{"n_experts": 80, "d_shared_expert": 0, "balance_loss": 0.0133, "router_z_loss": 0.0001, "vocab_size": 1024, "norm": "rmsnorm", "norm_eps": 1e-06, "tie_embeddings": false, "optimizer": "soap_variant", "beta1": 0.95, "beta2": 0.95, "seq_len": 1024, "train_tokens": 541200000, "steps": 4130}
Below are experts of layer 3 (counted from 0) of a mixture-of-experts language model. Rows are named router (the router's row for the expert), up (a neuron's input weights, with its number) and show model dimensions 0-127. Each number is 500 + 25 x the weight over its row's rms, rounded and kept within 0 to 999. Numbers have three digits each.
Before each expert's rows: a language model's description of what the expert responds to. This comes from a sample of Wikipedia text that the model never trained on.

# expert 13
Description: Mid-word English syllables. Word-internal syllable pieces right after a word's first fragment, such as ach in Reaching, ight in weight, pt in except, al in revealing.
router:496497473473485517498504543469496542447489523506472477485510479514483533467529471532465458452543499517527475490527528478466479486509495482530479475479503542528540486489483527478476525538484521502510501549507507508473529470483495531498536535470483472496482514518519503446490511501454505536510505512528460542488472431526514504509475470517516474508490469501470512481501513535489475519497
up7:524465486488474542498533484522556520514506499499480497518452471519470507552504502516451515525528479523501482527492524474506481455497526488501531499501521481498508559500524512528507496508460509521506519514502509513479485486483494554498507530483505484445534489458528542470459490495489545532538515521500535529474476477543536505493507479516545522537462532510468497491462495464498474491506
up8:520508513470502511455494489456546494492499518495508458480486502538474461509478493545510502470491482488479490552431466433486467516495519510483470484471505489528511492441473474538524488488510533484496523474535477515506499499476544479473494497525503478502513453503510501527478521533478537482533507498453474506485523477494533490488440489518506473513529513457488488510496526495502535480533
up9:515501523510514529509493487503542531481472488505524493532493470491516529521503488477497509520478463500477479496504478547484481484528499487452509507451526507467527515441460529491507492522496503480492501539529487494522488485518487517460483539528523499553537487500495444472503540497473558532445497486508515505484503488517486520516518526476485487537512475532521524525515448421486490493530
up10:507479555477485480486518490529465505513515500499517507503465471524483472438501461544458499510516462522500503512524515505494453541522484516518476535482536508481447455477492515485515503490500549492444544566512499513501482508480482467492528534496477497500510481548462495511510491515495480489506509502474493498525533513473487508480475531497507501514504530518475547541476448470459482515503
up11:497505507467507492469522581504430503505469518515498493528512480542511533502474467500481512529493513530518486523493491538489482518481527537507450472505507493501463481488501526479532464527494487512517496493532507500511478504464483518477509438509520479457461505524516513488509497501505494484460515484522479492506534559478495513549495484496453473531480499503551514549550489518508533510472

# expert 26
Description: Capital initials of names. Single capital letters opening names after a pipe, comma, hyphen or space, such as R-adom, H-uxley, W-olff; also Cyrillic letters.
router:485464480458534542468528522461525526472469531487503474529470502470475524472522473526476473471542478491517529469539523465475496500535480488529467469515476530523522491503510518511481515533472525539481478520493490527462516469477500519514529527464472473488469485511520501473521537473465473525523498528494459519514470477474487515529480470516488482467485481538499497508523532528474482485463
up0:513479505522492489486532495466549544494484502496516502491437472501482502471487492532506467491498472542477542470485507456491486506505530489483512478520493545548546472540527523503502460522501501460491441528471493525491547478496526495480467497488476472500512534511494478497493470476495510473556484488512537515472470473471489513506502491504537444484486479501558463514522498511523490468484
up1:488501505443519492509509482484520490490495495507471491468499483503528505499488465521479468484474508533522492459471519513442480477534492480503490481515458476515574505480509524511458460516481524519538444507499528508505508544532527501504468518475503513519555491524464509486482504478498487498490528503487489495537463478540455510512488543541479483479486438516474481531496514533511456520521
up2:510523526490439523458535507462460486537473521491507508503503443493505506512538505512520456454541552468479501510506468502509540508506497507511483485520458495464506499542493507501494510487540547490526501504555507498505477487478493497445471492514506508550481463484481458485478503523488466511502499505490504527516510444519480492436484477497469456496503507469524510476455517498489510520505
up3:496504510494504510453522502455508483496494494531506522464500519487495486502547498480494473506492487567512462498477490542503468458559533470523494507468455528499501509488486526509506507508506556515477474477495541484468520483485486439488486524482508528514485524491498526504471496496465490530432502479472463545499498527478505497463507491509472487516478490506584484530518493476528473490521
up4:505519502510488462465537526484504490528511535510508463514510484479454473458523433492462488481453445482461491497497523475496526501514496493442492521490478520505501521471491514504513477486509544454553483484523506502504516520508500521494509492461485471506528506477512503474506445503531526511482543508499492522524495540439522499502510536540511490524505528476538542537534524517494511478528

# expert 30
Description: Mid-word endings after t. Inner or final word pieces such as her, ter, ess, ant, ence, olog, as in Megatheriidae, neither, business, regardless.
router:494490513448504500458509523439523493444447519483489465517521485453477519481522472530448467457480519519518516466518502465466508490516511519517452473514473532508517484508474522469500500509495535516491526515519503527508531479489508519513495570478484471486534501498487492485479510448481498535497489504478487543501451478492515492485457497486478463494472484504474472498507512515462463478512
up7:479534524488497493514493433470530492514560506534471498478505487479486504489494492553464478515495520498489531493532529494438509467492496495478494477526508495512525522546484475507494515484475543529503529498494491513522494438464481465509475489539522499526500525496506457559501501469517560539523494510525512497498513467503500501517531518467500463487488547516518487534489517492468473549487
up8:506526508527508528518553488538493497472494519473474502508500493512489524450502537490482489534515534544508491484510492498514519471476537521496459529472514513474514481499495513491544457484492449487479491514509496486525504478546518479489492510519470473428514464480489497494462540495506525526526518553520508484454481488474508496499485483446502520449466507481536473469498481505479429500488
up9:491487477514505515465505510512549468457512489498524485505526550514467452499504513488520495458458498526478488490489512532480512471481517459515482489509524498508517512527533487504527492554466477449521491516504459527503543515462499494498456553498474449480537497480482497503484546515518437535491517496479491495541490503508514490495458514465544471477468489518466515498447487489513480503488
up10:500513496489527521489477496501509482509522524524517458532544470477444518505522514498496538493483536482513534499523446509531511426469495513451537473489470476491480512501536503520528467537511523488527467536479524520529460501468462522482464484527486481519500522457522519485478469514463519524501523479489472461478493486500512514554504507497537501525514545503509518482493513508497494444495
up11:469528534530500521505433496481529529540585522501491487502542516471506515486502513513501493486495508502489529508543468528482509492450545464554509528534485534470460473450528517473474462467479503479486481504499499506493471519535477505498517505493471499491536519462519497494465501494468503498481498515529512474505471483473494509518520532499484533516529522453463519530535490522505497490516

# expert 38
Description: Name and word endings. Final pieces of words and place or personal names before punctuation, such as Stre-et, mark-et, Gujar-at, Vermon-t, entreprene-ur.
router:489482473465494509453521514432510500458441517491481480496508472480467540431498455493477474471548494541497513461528492484453508501514524483525471471483486519506496534503474523522472523540459506512519477498493474495509510501470483506513472566474500481509463494490520498489474506472484521538514461508482464526517473449521508497518498472506517476495504469486509506515512514525477475522486
up7:504528462521507493467504527500505500480546489526547500488532495451502503530506499508519517563462480528500474494512493526480523552480530475487522473509536511461502521510469496503468515541509519561504521541561442525510457513514514488518496521515480493506484469503507444544536515491492495533514482494521455512489508459470514493500497496471500439500518533516510496478509498510492507531513
up8:512506525519486467478485515499473505477526485518483473487497480497519518464482468553480510454496477477516482499536502500504508543492476530491476468513531512481513520491501486478467516521528485459476478546541496490484459576500532469543457493503514507469469521469505559500500461492486530549514492449503493510461505462458495508500517506519505494461468550474491500509530530489475517517487
up9:529504491478485496524485515485490476485500487494506504469469482483441493541497553512510498486533489533475518521475505450528479473509516545490538508464515511516496553507488485544466516515455482519514466499502500499467507521468435503501559481511552451525514474550513476457524483491506473502470525519526492526491514489513516453504508456458510533513479529468506496532498485495498498484498
up10:514488498492455488463494519501506543471475447520501488519466487506430482432462514502497489499507559469503504507521529466482466512499534512527461483511510487515543523493535482494485483495524472473505472508486530473509507486472491505545470500468520499505501518457528495527491495465466506448495487450502519470493473541536470460505522516480498482509492495507510521511509469440529498479502
up11:492494474436474494516493481533467519531550502487508517515464466518478495528541451499501483473528527488536481514514471506492494478492468506480539528497511511546465556549484473475508501514486528517525505512449526495477516484522512529506495477567529501488491490484514495507452542492487531462485480473512475498481463524519496527494496510517519492534488473487537451519495499502486486534546

# expert 50
Description: Table cell starts. First letters or words of entries in table cells and lists, such as T-KO, F-rench, S, and; also Cyrillic name letters.
router:503463474462540538475529515468535529476467548487504472529470499474466538472516473530485475474534486494527520474531528462488496499533482502526470483524502526531531491497501521505483516538461524524481477518492493533458527474488503523510535536459480472499470484527525510475526542471469487523518491529493469536505486472469495518526484478504487466469480467523498508515518529533476474490473
up0:511521531523515508529476484473483506452481501495527512526510486511482480491480473476522473486476527503499504479492515479526543458532531536469509513514507529481517459435550491492513500489513447487513530488529489507514473538504543448470499502454474485494500515504513538485530549478506459494460538512502518483503524503526497481543536523543483485461489513444498513502484524522519521482460
up1:510458504497498480503474512492527517439467551473504485498490512505501523491476468503495470495504487524492513487517462509498461497546491486512472448503501474482538501524545502516460505528578547526497441503508471491489494502484470503535477488505478438479500475526531502448499501446479512536480487509464500515510486504516490503495469464479544506509454470461484491504515497524472488517491
up2:452469500538468483482532469439527503510551503444551515468510522513492511440510468503477496506506468519503482511525504513485497520496474534492511508538506503507496484525503517523521550513456495482551535446516494511486483488503502495442509508469512502484483460508495492490510504535466491503552502515485499495530470482513486527527532540493534480521515486471533483532512516476468502464465
up3:517508487493484481529483516494522530513470517469501493504494544475508506464520511542504529478510502505550496525538481534545489487548447504472557541447540475519509483520503519475475505485521476480535496477506520498492496525506521535503493493471521516515518474474483546490527495526483485552540535515484521489502454512473521523487468503494508482474471488542528515537468522467447493510466
up4:525476492488469475521556522514478551485475505511528459481461456520535561493496487528531497532492507491497507531536529485513491477463485476481494492498472537485441476521494507490516457531517549542520525497474482518508469484495440527478531455529454504479510552529497513503487527489487476487523471501458502479502488493513510473483494541477505517492457485515508520506495514499525504482482

# expert 12
Description: Single letters and numerals. Short pieces after spaces, digits or dashes, such as lone letters (f, t, m), digits in model numbers and years, month names, and percent signs.
router:479471473459543529479529515468510518466475528489515467532473494469478536480523470533478475479536481511512520467542529468471493495534487490528475481530499528524531496491512514516479519542469527531482468522492491538460526464480515527523534518467485467496474481522517499475527539471465476530524496527505467534507486470479490518529482472518483462468476475517500506513520522534471480493470
up0:486522504518563491504501537494476463504499473500481537538548522514505497471524464453471473471489473526474467475504480504447527502497485510497490500517533509536480514475510509497503549485481504474503535476510507500493498496513483503486505433477475435487493468498550508503529526461493459506510480447496454518493469505464461477510514505497462475518537480542510483483512482476524469505520
up1:471464536519520513498539453452485445436526500478521509474492488509459479533498508501456511500477460468467524540517504479482481497545505490521509485546507521489485466495473459498486502514504525528474460457482500461526538453469467507557518487498542496479501508455506508510512498481526476522466484509480502481531527508504517485496503485519505501553477477500489517506526520506497521499468
up2:523522540501476515482527489533521503461492545508504546522477469518427509478471506531491484491499514478483479459537469480403507493511448505524463536522520538528520463537485489517499486495481500493497511514514508504488482493487528519489475557500494487484502496494516477496503517514493483479512472484525523519505476480497519475502479486499475488452450488512467540488547457508499516486468
up3:461483473480459490590463492505476472522501500472497526510491458484472497509458480506536493516502484516492516488543509488521528474511529514487527498535498483485499523468476508503467480511475526511510510500528530487518427507519499493498526515483520503462484518491476508521452503479477542540481505527526489483494477498486474502486484461498546493467449500529470541467492481475471510439513
up4:466552546517500513530486522473491506490450511493475512480579480470458480514518498521472500526456518496489447489513444517505493508504501540509498494503513523555503511513492512504501483530490540503489477481464502534554496546469510540517529502497514484540506534499505549480509540492483466490469474466512500480519500474494488461498469461504471496471500488491463501516494473488476462503484

# expert 51
Description: Initial capitals, month names. Initial letters of names like S in Salman, Sarfaraz, month names like March, November, and bytes in Thai or Devanagari script.
router:490471479462541545482524517471529525462479526487510485522472487471470532478516472535492472472539474492527529465521531458466496491531471494540474468515489524535517491505511522509484502540477529529486489523485490524463516472486516528509538527475467474488465481512514503483530531476475475526515496529495462533509471469480489512529474473522479464465483482519485499513533526542470487478463
up0:472448488524480473509511509507554526504473501512501541523510532525510491499545500502528502531494508515530473471525530467469520481483466494537446520488491515494536498517518496510526482560458512541485461536475525545524504476479484508491492504491508501463503524457499486461459548495470525517492485503461462492520475481473532456446509505500510463494472501497516505509509519482512489555496
up1:545528494492454503564468525497501489510504537523513498458469484491488497469482524512454500504523502482490516484544486497505515502497510483508494505465523534484552489515489540530445525479511453525496506507515514499548468486494489499518520495512486498482483450451506484526563495493491514498465550521496516499467514493486473501483474513568523443518472472483521519520523468524470509480498
up2:467490511490486536504513564481518529475487501512460511532483485502492495476533483503550484469493480500555494472466497492499513533522494487490472499488494480556490503497469436522493489547539520514487503456460480463461517493483471503502477512540529458474445521499490480541457530536514495461509524478520509506514517492506471533499474467500512503514508535468494542514511523490537493503471
up3:505489522472483492464511532482506520497522489459485500476514503468494484559494486479486529489465474510492495542496507464445542519503469476513507513473495517532490480530512504466475474474534487493487492510517504513515498480506536483504537566479535487479517527491438490535485489523496551514487512493495447542453489480525511483481509526456470512462539552545508475478500503514490486463498
up4:543518525528540508489442444504534474446524543492504499491498485430471536485487478505508509513535472525478542486496491502469492530544477479471528518471465528491461550524521500523530515511506503505537478492507493471476515490483504542449519536508451467504484493509482528529511491498484500504485452492482528532485476477501522479493490503474545516496510484498509465519524486500508519519522

# expert 54
Description: Table zeros and the. Zeros and other digits in sports and statistics table cells, percent signs, and the article the, its, their in running prose.
router:502470469474544552479523518472533521465467540487504463532484491474468545473522469529481472468540477503516528467524525467466498493524480494530469480520501530526527483504516521511476513538473528527472486520478483532463518473480503518508527530467475471484464476519524503476531543474471483533517499530498477523498485468487478513521481468512483486474479474521497503512526524537475490484465
up6:555483517535499519471561502455516490480477512478480484459454528479528510517505447507493509501472487498443481523538492522539502528534488501496532493482501495468489535525483515508467495529517506490526498517530501537498466503537535504509484475464504472536529501533445537488483519456495542572502490519479503525492493531506475474500489517485516497537516479510540472485498504483525485509517
up7:449491539496511484541504525479539525499486474516488489561499514493545487477453491466493509490444500501502523463550486494524495473501497457526512522493483503548487497505468506516471505482502544483489491519523517494511522492479504515523509482456438462559508508517499499486471518519505494499521462507474498508478506467462486520468536531518523486498506490480417495479534523522502467502512
up8:485455509483513485498521502496500500482528528510465525493528542484495477484469495516489497465546433495465491452513454487495528485503539470491515506511501497473510516465490513500519475523507521484556522499526497509488478447529527510460506498529501511505555484492490484442547479470458475511502536491481501523497483525541507503491498503501530440506503490491471561531521481528521541487519
up9:487458473482508516512523505477452470465502500449554501554507485509520579494545510475518520504468472532528463491495511511500483535439496527460485484503511512508509509524485556514496514471479514506502503535519516526492525494516506504504510500459516514512478495534500438494521514472485488461513504488478493531513509485481506489483446498552472485507489548502515489523545471528514521512487
up10:449488492519465521507520536483494501475506457450529471455494480529529514500478498476513497494506527571521502505556498487507525521509457470476476480486523514543558536498506528530465470552515507534514484465432463479522505500496488483516460492500489547548485483480531508494544519520503514506488499517480489499543505495501477485497500493480477505505517518528517489528469498519498524491523

# expert 39
Description: Quotes, brackets, symbols. Quotation marks, apostrophes, parentheses, brackets, dollar and pound signs, mostly opening quotes before song or album titles.
router:461493491467509506479531512487550535497470541506505494545476491483472565479517495522490490488512470494485522435515511464488486482509484521539505479509508554531531498504516535534465516532439493545479511490500470511466523490507520521479523511471517458485479472509518517486490517460472510531517483484490447502503498438476495475531505500485493478452493470528520518481532508511506506506470
up1:474474480528472494522478478481487475515462500496493538485483503494483517534512466528500483488486435472477481476476525501477539487478530479503496488473492527523535503513511485496541506445487543492513526520467521540549490468512521484510530524436478486495495546505505504542526459519477519485456501505511504491571500514455500459480493513508484530515537515508470478483497512473498495448480
up2:509500515495503488539496490491516531536519506521490447484507566514440530539461473526491543481496509478516461559513503466520488458533491503513537507498494479516476488448490498523528496499523504464553505575522516476518528518501489500503552501463505452494526497497480528510502488495495453516497542492495522506517501520510507486491525484502491543503506462521479518483514500462497478537519
up3:510513489549499511496527559430511499484535503497506496530522496505511515528540518455496525518534539455503514513507505473526473520457502492461493498499492527509514474521515533497480449468502529463489498496499515487504547526491495514464512502499563454532484469513494533499493543488510510532479447497496502484490486505511500482501492455496493490526573494521555519495485513467519477501466
up4:497506482434478476508461504509499479533509498548502508508480484442501510517487538546503531505510512471508437462539508496469498487525492512542497519460491491471506500510499493499460472549449486498545522510524497504529467464515497521524525469487520523490535486443475514498514509545490475491489509534525499501521477497464498467499478517492528532491538511504453503465521527500492545484530
up5:466473534509509518543498462535498513535487555509508501569502503509474531464479516513509526516509517496506488488456532503512469493487473522478489514474475510443472490509546506518478490486516527525511469498469483499493502439500495537496500484522536481523500531469432555490489495485477455485486514515550482489498477484477470475519545524486522496472478493525472487495550497519529502491507

# expert 48
Description: Word starts and decimals. First pieces of words after a space (th, be, bet, und, s), decimal points in table numbers, and pieces in technical or foreign text.
router:498459475461534534482528510457536529465478538489499477528478500480473528459520464519490476484530475489518527471533525472489508495534483486531469479520512528523523491510506523509477512536466529536473491521485482529472521472485498524515537529467470466486468491535520501466528551468472480524521496526486473532521473468479487515524477472517488470469478460524501508518534522534485490483481
up1:518460465478445475477495491488463519519485492516495519495489521442475548499491525486506530479515530507467470532502518514494521479554515515529476486508511507479554472524494528532505487493531532481508484527523503503488484494505517532510512486503479463502501514499475533491491502515516468470508537543458489489525503499520511556547469535484500478513540510539441476461459509504564494495488
up2:528471459496514468487460511474513493502470465530498506522494485451547472510497462489526520524481470479565536512521495499505493510513480497490543479483497526503493428477515470475509502526522537539514526497472474485513527512489498548521480544489493554522485486493502492498449534498488470525475499497476491520490506498501500537493503515552544444464471491488495468491518492491477471465515
up3:501493491507521530506482463501481506488470491476484503492513484512462541525539509503468482487507527527499509455471483470479466512545483503459463494499545515475452481499523519483483505513511485512501527496561516520493494535497536496492498515481495497519495562489537528487528564479519459530487486517520468518526512515511449545499532474510502444493499438483528501525456526522471501509489
up4:509476487484510512512513465521525542465493511526511466532502512480486473514526444533498467454518536513469482483499516494450521460528503496553495495470484528537533496473536502522505506525497489545492464473516485508408498494498494523520486561532499495488534498492497481505482485459481496524538477493534490505477499516481474501494463484513455518492513496464543530508481525493497527492478
up5:517509491541462487484522494460528476495470485539500513504457507501493475502462497469548504517466488473494504515482493465525476497495485451490520493483511515461528514522482497494465496508465533515534507491422497499516534543480501522506561497492483461508548512524492508506504538448470488502520452470486475494472516514493500497513546468503489498486476539474535471457526481546502521529503

# expert 24
Description: ord and table pipes. The piece ord in Coordinates, coord. and Stord, plus table cell pipes and mid-word endings like ork, eam, form, ity.
router:489489505468517491502527532449506572472433515531501478525507500514480539469518473498461464491502467529500535450552510485461509521529520475518500482501506525529506522557486502516472505530476503541510518506511502508449512471480491480484514560466506480480477510540499500494506511484500484486491474529520477526491463442503533499521455507526489484463480471512522512510506513514497515487489
up0:476501468510506499492557526478555475492511517549511498505463537498471540509470518523514488511501433464526525455487518516466494529513530502506480496489531483519570476463473503495479525484518501500509513500539513463505511476498475477479500521531515535442529485497476502495501493456521514519536464492530498470495506476482515500526477467543473535538510498495482450523469490476508497497509
up1:507495522509513473538486522522487519506485493510513477500515486452517505481489517483477521500529509494534492480489537546496494533518500531485505458492471525528537479511507492503489524505512478516486495484518484502465538436468487521517561497428491526490494545491474536488466506526481491434515484489523496488534503439479529493513465468500460526533542505512507544486458524496506522475532
up2:475491554492499493507518450497492488487459494490491462516433470531477504510539466529488514520504502491508505485493515548493506523546467485504493478500498443432551475527516471506500448514484509488522502540538498481489486493509539476474509538514486512490537508509511509463518497567511455519501524521526526529467496509496541486492534481539521493485538503506504513496505482478520528474518
up3:543501522496450498491518521510495541513486439529490450561483506517517511518518516503511523488471541465480496485484513509555497482498517499554495470537504491534568496474452508495534524507482467504504495445506565492484500542481462479486509499495452504463472480470512510505509525482481513524499495511525483489480490493497532514516512491478455459479524492478504513527527532510518497510504
up4:507501535480522512489491500504468504482514504543534500495525472469475497515506456492510504496492569547490510527514498475452504523521520506519506550477533498514489495514502489472496468507540534516534500538524500502512508522506507512478475466455496504505544508549484504494518497470472536416536523507481521511500426506522507514504485505491508540458493501473525498487543477442476494527498

# expert 23
Description: T and m pieces. Word pieces after m or M, especially t, et, ad, ov, as in malt, Malta, moved, museum, Mackenna, dismantled.
router:467492499467534518471498517483547510462462539497494462504506501473460520477534462515517480476500469511498520466542480491500495500507499520501483494495478508501533478530491533530461472524483514564504523486462495515458498484495523516532540522456489482480476513507489523493493534435458484524515492512460495494516471489493510520537497485494489431485508459521501531507509528528455479473459
up0:491509469522473526545537487486459511479514510526501520513512505488493444449497500485487507498543471444476475506491544494473480519476512476514511525518506492476525470452491512545498466542478522497495538489477548495538476498515536465530534495493518514506512547482485496508463449536519511464467535500509526453479511496457513513557488498490529508476522464509505478500503501503493535483505
up1:488476504502489499527492494506503525485496522513450464494466516466473521469529517541518496521497507503545491506480526513554529524571482502525517545498518496513512463503517507540504544502513497492507480473499505500482511493530546561500541506471522486479465479496453482547520488478479473465449482506466495507459520540508527523474485486509484436494517505496486535542488530504516503522484
up2:440474470472520469496477487507507510496490510511467476472484485513456521497511553537496453547487489498482505517498505518471528480478520486504481525513482482528489533475504519515501466470541489470498533497545486473506498493479518522444488528476511505471471477512525539503476480503484538540485541492473521510507500506495512560483470502516539540483543489521534518520494506457502489511425
up3:517555454496498479508506508519521508532470516494505516481490520517504505536459493532487534504479504508515511505459554501486532453477557483529526502473536479538484491478525482495540508476537440513506492495526462527500528510502467508472519500487504518464492518503495509524507487524462535500484523533475467515546478491521487492528463514491532467493481539485463536518481510468448510446508
up4:478486463476515495507504500526512464493475513513485479505521494477508505510492506492528500487526497505538511473555525513467513530483516497511553515479477524483513491517488495468475487487479474474483503493487529500482509476496519483465495474466464503491447485542502518544490545478518485537558476497494504450455516484495526468492471476425428499486440515523485517461464520492482496488464

# expert 35
Description: Ent word pieces. Mid-word ent and similar pieces after w or r, as in twenty, twentieth, went, Independent, later, Western.
router:484462478490510484488503524473514526474468533498491482490473478484464528508502501501493454485529531522503534479500508488487466482584522489546467472483495484494527463509471536500487523530460549536513511492495476508481532490497505499488550545485508491493498495467516499493501542463465493492527477504521516548509440466519477517519527483503490453501461462505534537532518525522498479481487
up0:473494508539529476523508529518497520495538482526510505484455511543454529495479501559471480538504505514488449488509507500471516518507506509526486501472495523467514496473483520501462498495519447462546514478505486535495527479496479522517521494523520481502495512486521503460528529496466525529471481501549536528512535496501470521484519495495530512498483486508505540543502460505500408451514
up1:517486513518503486479466509540513479547524484525490481450483496485511512517496487529488502510525514487490485471516490512470525539519493501543533487461465509526502465527512501474490510513520553483511495502514466492490494529489520442519484487547505467548516491494495458461499518447499490490461478495504471488507510434501539543494512493521490523468467495519522569452525475456488488519530
up2:496484497483483516510499489501500497495521513495492535469457511518513455495454508461483470482491489487542507439476497534479485503481550479525471502493482491500495454514543477456507535518546495507521492460517484533525496500507483523478566468435506487512513503491512480468464449501496520455508464529512489532492506473475490469465483496519555483457459476523523519512478497501490477505492
up3:504466530484507518523514490527516525474485482510483537536443453523533477532487502526458515470514516517473500472496517476470475503473483487502518498507525497483517494510449476512512514495453522536486494527487470495543484492480468493512525577480517527501530498506486483537506530479455478508464482494532500477482492537532534536443499508505489499505519539464506493513487478475483440513535
up4:516492478521524493482494519507524495518523525499496510466455480510452501531470548509462524492470521485503529508493476480496493511464510502509490464462468487520483475504528546483529540507563497486526530505491547526518535484520473509506543531497544461529500447483498512485505469442477530513524511446498517540509476490493490490460457518496511505494493516495509495494522453469462517544492

# expert 52
Description: Capital word-initial letters. Single capital letters opening names, titles or headings, as in Masters, Geography, Western, or initials like M. V.
router:485497476493518479478539526493545553488487534498506500527477503467449574479497472523478481467520512477507498465519490503497509504531498505514486495482484525524503506498482515509497523512474532546460483502520475500447495474481507517512528510484491432475498473492496507485493527499471502538508514530512485522515445491467509533504471495525475470478460450518513500481496490584485500484455
up0:490459494542517452470550527489518497532505543458537503508467498540516480532470457491470503511521505514507497478491530528469544518491477504456476507522513498510495506507482523469480507474492513482480477492524489489483485484547539512459482497499483474469522451464495542539506503468469450510531510490511484500500511526465521533518488502481506470551485460567506541502486530497494502511506
up1:490496450519466523461530449518501488490484550486525473505533496523507455527491534523483510455466504508490452497517527511559527553490563521514516483496504498535455498500542511465531528502461457523488513504518519504530507499518494476494490490499474449474523563557494509525514494509509546498516474502536517506525496491498477504492500527497514515511505524495497498497480545525526509498492
up2:506467518531530512470493526487499492471520483498522537478449485493531482520553510521495496507476514460510488509500524516497494512438537531521470510494478474490506523490487520496509541526518551472458492498519473487481550513502475451533452527463513482511482492510453519525501521469484486550454472446471521538487496521521473522453513508525511498516513475507485517502508482533488530517468
up3:519496484483499515514444511496517524511527494510491473509480512516486423504508503499486495506539462500436532497522546452541483521529507461497489528546518509519505519468463467493476480478521475502487508514524495469491521496467502469517498477493499493493507529532467492490506552535506521547540486491496430519486509487488473477472525526547496542514505486505508524491541444485514487494508
up4:464445455551522483495465479485488489540500472455447509521470530513535519469447498507506490461523496480447502468508496507523504486494509548503474481521491554513484486512536520504519471482465522444466495521489525454489500494480539476511506499497485520493541502514523515506530523494534513521528477464486479480498495511466504524501543517510515480476534502520466463511522469519480505492526

# expert 37
Description: Word-initial capitals. Capital letters or consonant clusters starting a new word, often names, e.g. the T of Toronto, the R of Rockies, Ch, Le, Gr.
router:496456462467545546477523513481529526463461529493505469524483500464470523465512467530481470482534476495521523465528533465466505493541483492528479478517491529526521482504511520515478513535470535540485486524486487526462523478480508526511528532484470473492470482523522500474529530471478482527524492526495468528507477480484488519532479463513481469458482473516498505505527528536481482480469
up0:456555514481490531536502503463524480477486526506454471553522493471534521516499500508507480531527473463516488522563525538505516502524529503463538489487490515514522515483533494472500498503526513554502507508453482546459494508510480511527495520517478476492478511477454514523475457538512527496489534476515461518514466510473532522484504468496459500478480497484477532459531509502500517468483
up1:468456513499540527490479514517487488471533488467490478543488485512478500475494473489495475496459478536514518466502544561433511478495475473457500486488521487477489459524475516501469501516457459513492482509472481507524499513515495529511515491529490483528526464524510532537512514491506511518506528546459475477534488474542465486489508466505499460458479529486491481532471524470511544495526
up2:490465522445501526494520479494551500467510504512518516560499512518483518504474507494433482458555518543535510459549516511534450477505546462497500480490501573529517491517475502548534531482478491512523514511499491537488478496495471489500495535524498491497491514487528508533470517493466487495503530491458525505510489469483497514523491511500547483523493503465494543498517481508510520479477
up3:521475498500505527505477476458524535495503561486478482500480457492500481457499478500456444507524474513517479493491527450521481506530509480502497518470459469465489531510499497529526547532494460468491473533520469493542496504509511510506465537529494514497502473471504502554462535491442504499494492529483531508444486461503476530477522493503478499473521532482526507488500502535531484539512
up4:493534498500467472495484490506492529490480501513458470512504489535501512471519521500494515527483479454488463453510544493507513510525485529480547464515511527495487496516488489545502499537468506506519447515483440469497473486423531506517525514555519527492486494569554477496502458520474483473512486544513506469487516532508469511525501475505501488508512482482540513520483519464523499513485

# expert 8
Description: St consonant clusters. Consonant-cluster pieces, mostly st and St, inside or starting words, such as sy-st-em, again-st, St-reptopelia; also H, D, nd.
router:497481476495523520472476503470534546456436519512541495529473494478488519466479473535434450477494507511492510474570479478500514519536486490489478495520527502476522512497455534534481504510469506544481486486484507492503519516484511514473508557484488473457485475501523512499501546468470484493503491502484463551519479507471483472499490478504499460483498477517492494522528525531473514485462
up0:550473518472504470516477488493477499540467457530527475520490488528469454498501474511491498505529468470509500479499491508502508556518498527511513532487530490479504520497526509538514486537479486449508505542527457482521464465510475500528503521510493436504487520531516489538463451450466474522483485492538530535490528476493483492478496539494479511476481492522471489488480505511519432514490
up1:486489529483500504495520524487502592525517494507516480481529507513501497477514489528440491480485519500511479521531479502461527544523502434507491519503525560514498538512451499515492494507534480527536492517507502479482516490471517492521466471520483487481488514505490518507520525492524463516472499462559515494566516484493501499493546525467531514494476541511536546519542509507499500502525
up2:470519492528483490503494521476489491470446497523525511530490468471498453509487526469481504512473505522511499519533527455486513499550509537515499461471521505507527486535486516515489503487503522530484459478503545496502514534531490510500507480517442489462492475481544479469523528544526549519527462501490492514561512501511516555544507536469497513477477480469500484522518554489517464506503
up3:542490512517521483491475521523564515498542548555522514488486508518514459497460503500499484496433473511510521510498583516554513480498485521484492536475495461514538464519527540530487533492540532496487525465535510503503519484482495485486520518476482510477507486496492505548493455485528495525500511492480501496500499553517502512538540506512510477529476511496502505544514530501473518506486
up4:507467423467494494523498550505481501512501518497496491512459498511529526521531520476506477526509535481546495469500507481548472524527473486541486467511479493506471498477448467471491521500492520480410524516487509484515480465475477486471497522486469465511514536482498516519466507499486482493475493482477478537546473509490546526477479491498490488530467497518514479526527516447518491490495

# expert 4
Description: Linking prepositions, relatives. Words that link a noun or verb to what follows: of after nouns (mother of, family of), plus to, that, which, for, by.
router:489514483474504474493505503482555532451460555487498508516519518517470537469512494519463430487511470480482474475535536499473489511506493508515474464502502515505520527486475504497504490533470564552456510476493504530499504489515491522521493541496498481500515510498518493502505520495479490530527470531493460524518472444474477523514471479493508479463488479468502526528554536547483498524473
up0:436517483548492527508508503524469505487447533486506540511519512500519493491484543500484502521518490518476522475495563486517520495524560492503532478491514490533488491499503540539492520526484476466514489511483474489480525493509470439496494466529474485459505527477534485496479506495482463505543502516493542475480460501501463523519520528464529505557484515491484487470531514521501562514502
up1:486508491502474508531503503492487460475520502467486469506517481498512493490490504473521522496539495480505515486505517453501509489502466456482499469522492448474495516473508475467531480505482504515499533532501530525512497516471534444517503466525499522514487556533537502506499481476530499550518475501531518521493490525531483510555496483522519522534482533442546578471441477485480477485517
up2:507518535562521466504513497508511501518486494502480521462439500506552511487511500466529477490496560533509427484491430527479504535490539512500435458510507491485554494505496486493477489511481489537480528506490503481480527519478484481479542502491497508506502521548493493534519488497453508511488498521511489526516502497471518472477469520472499503492495530442495544516530510492518486503513
up3:461469517500505493475464474505507462514489521463459485474517557553528467505482482528479521495474517448502474494540477504543496474523478515475520503536510500553503525519480444540500515472518482513465520503504496499526523459502505481486472555488499458504489463498506465538492506463509498488474541498467530482491477510489468538464497516513516483526534532495507467512528529507537502504489
up4:479530520513488484535482532458508479486506550523536465483515495532480496525450490446456499452504479539465542543490518523547527525491531519495477474510489520547496512476469530453494502519512462464465510499459499516522475549482543514514488514530494507513490485519499507491526517513523473509486496537505479496486487475540505522489486537500486495483480526550512491514466524481523518533506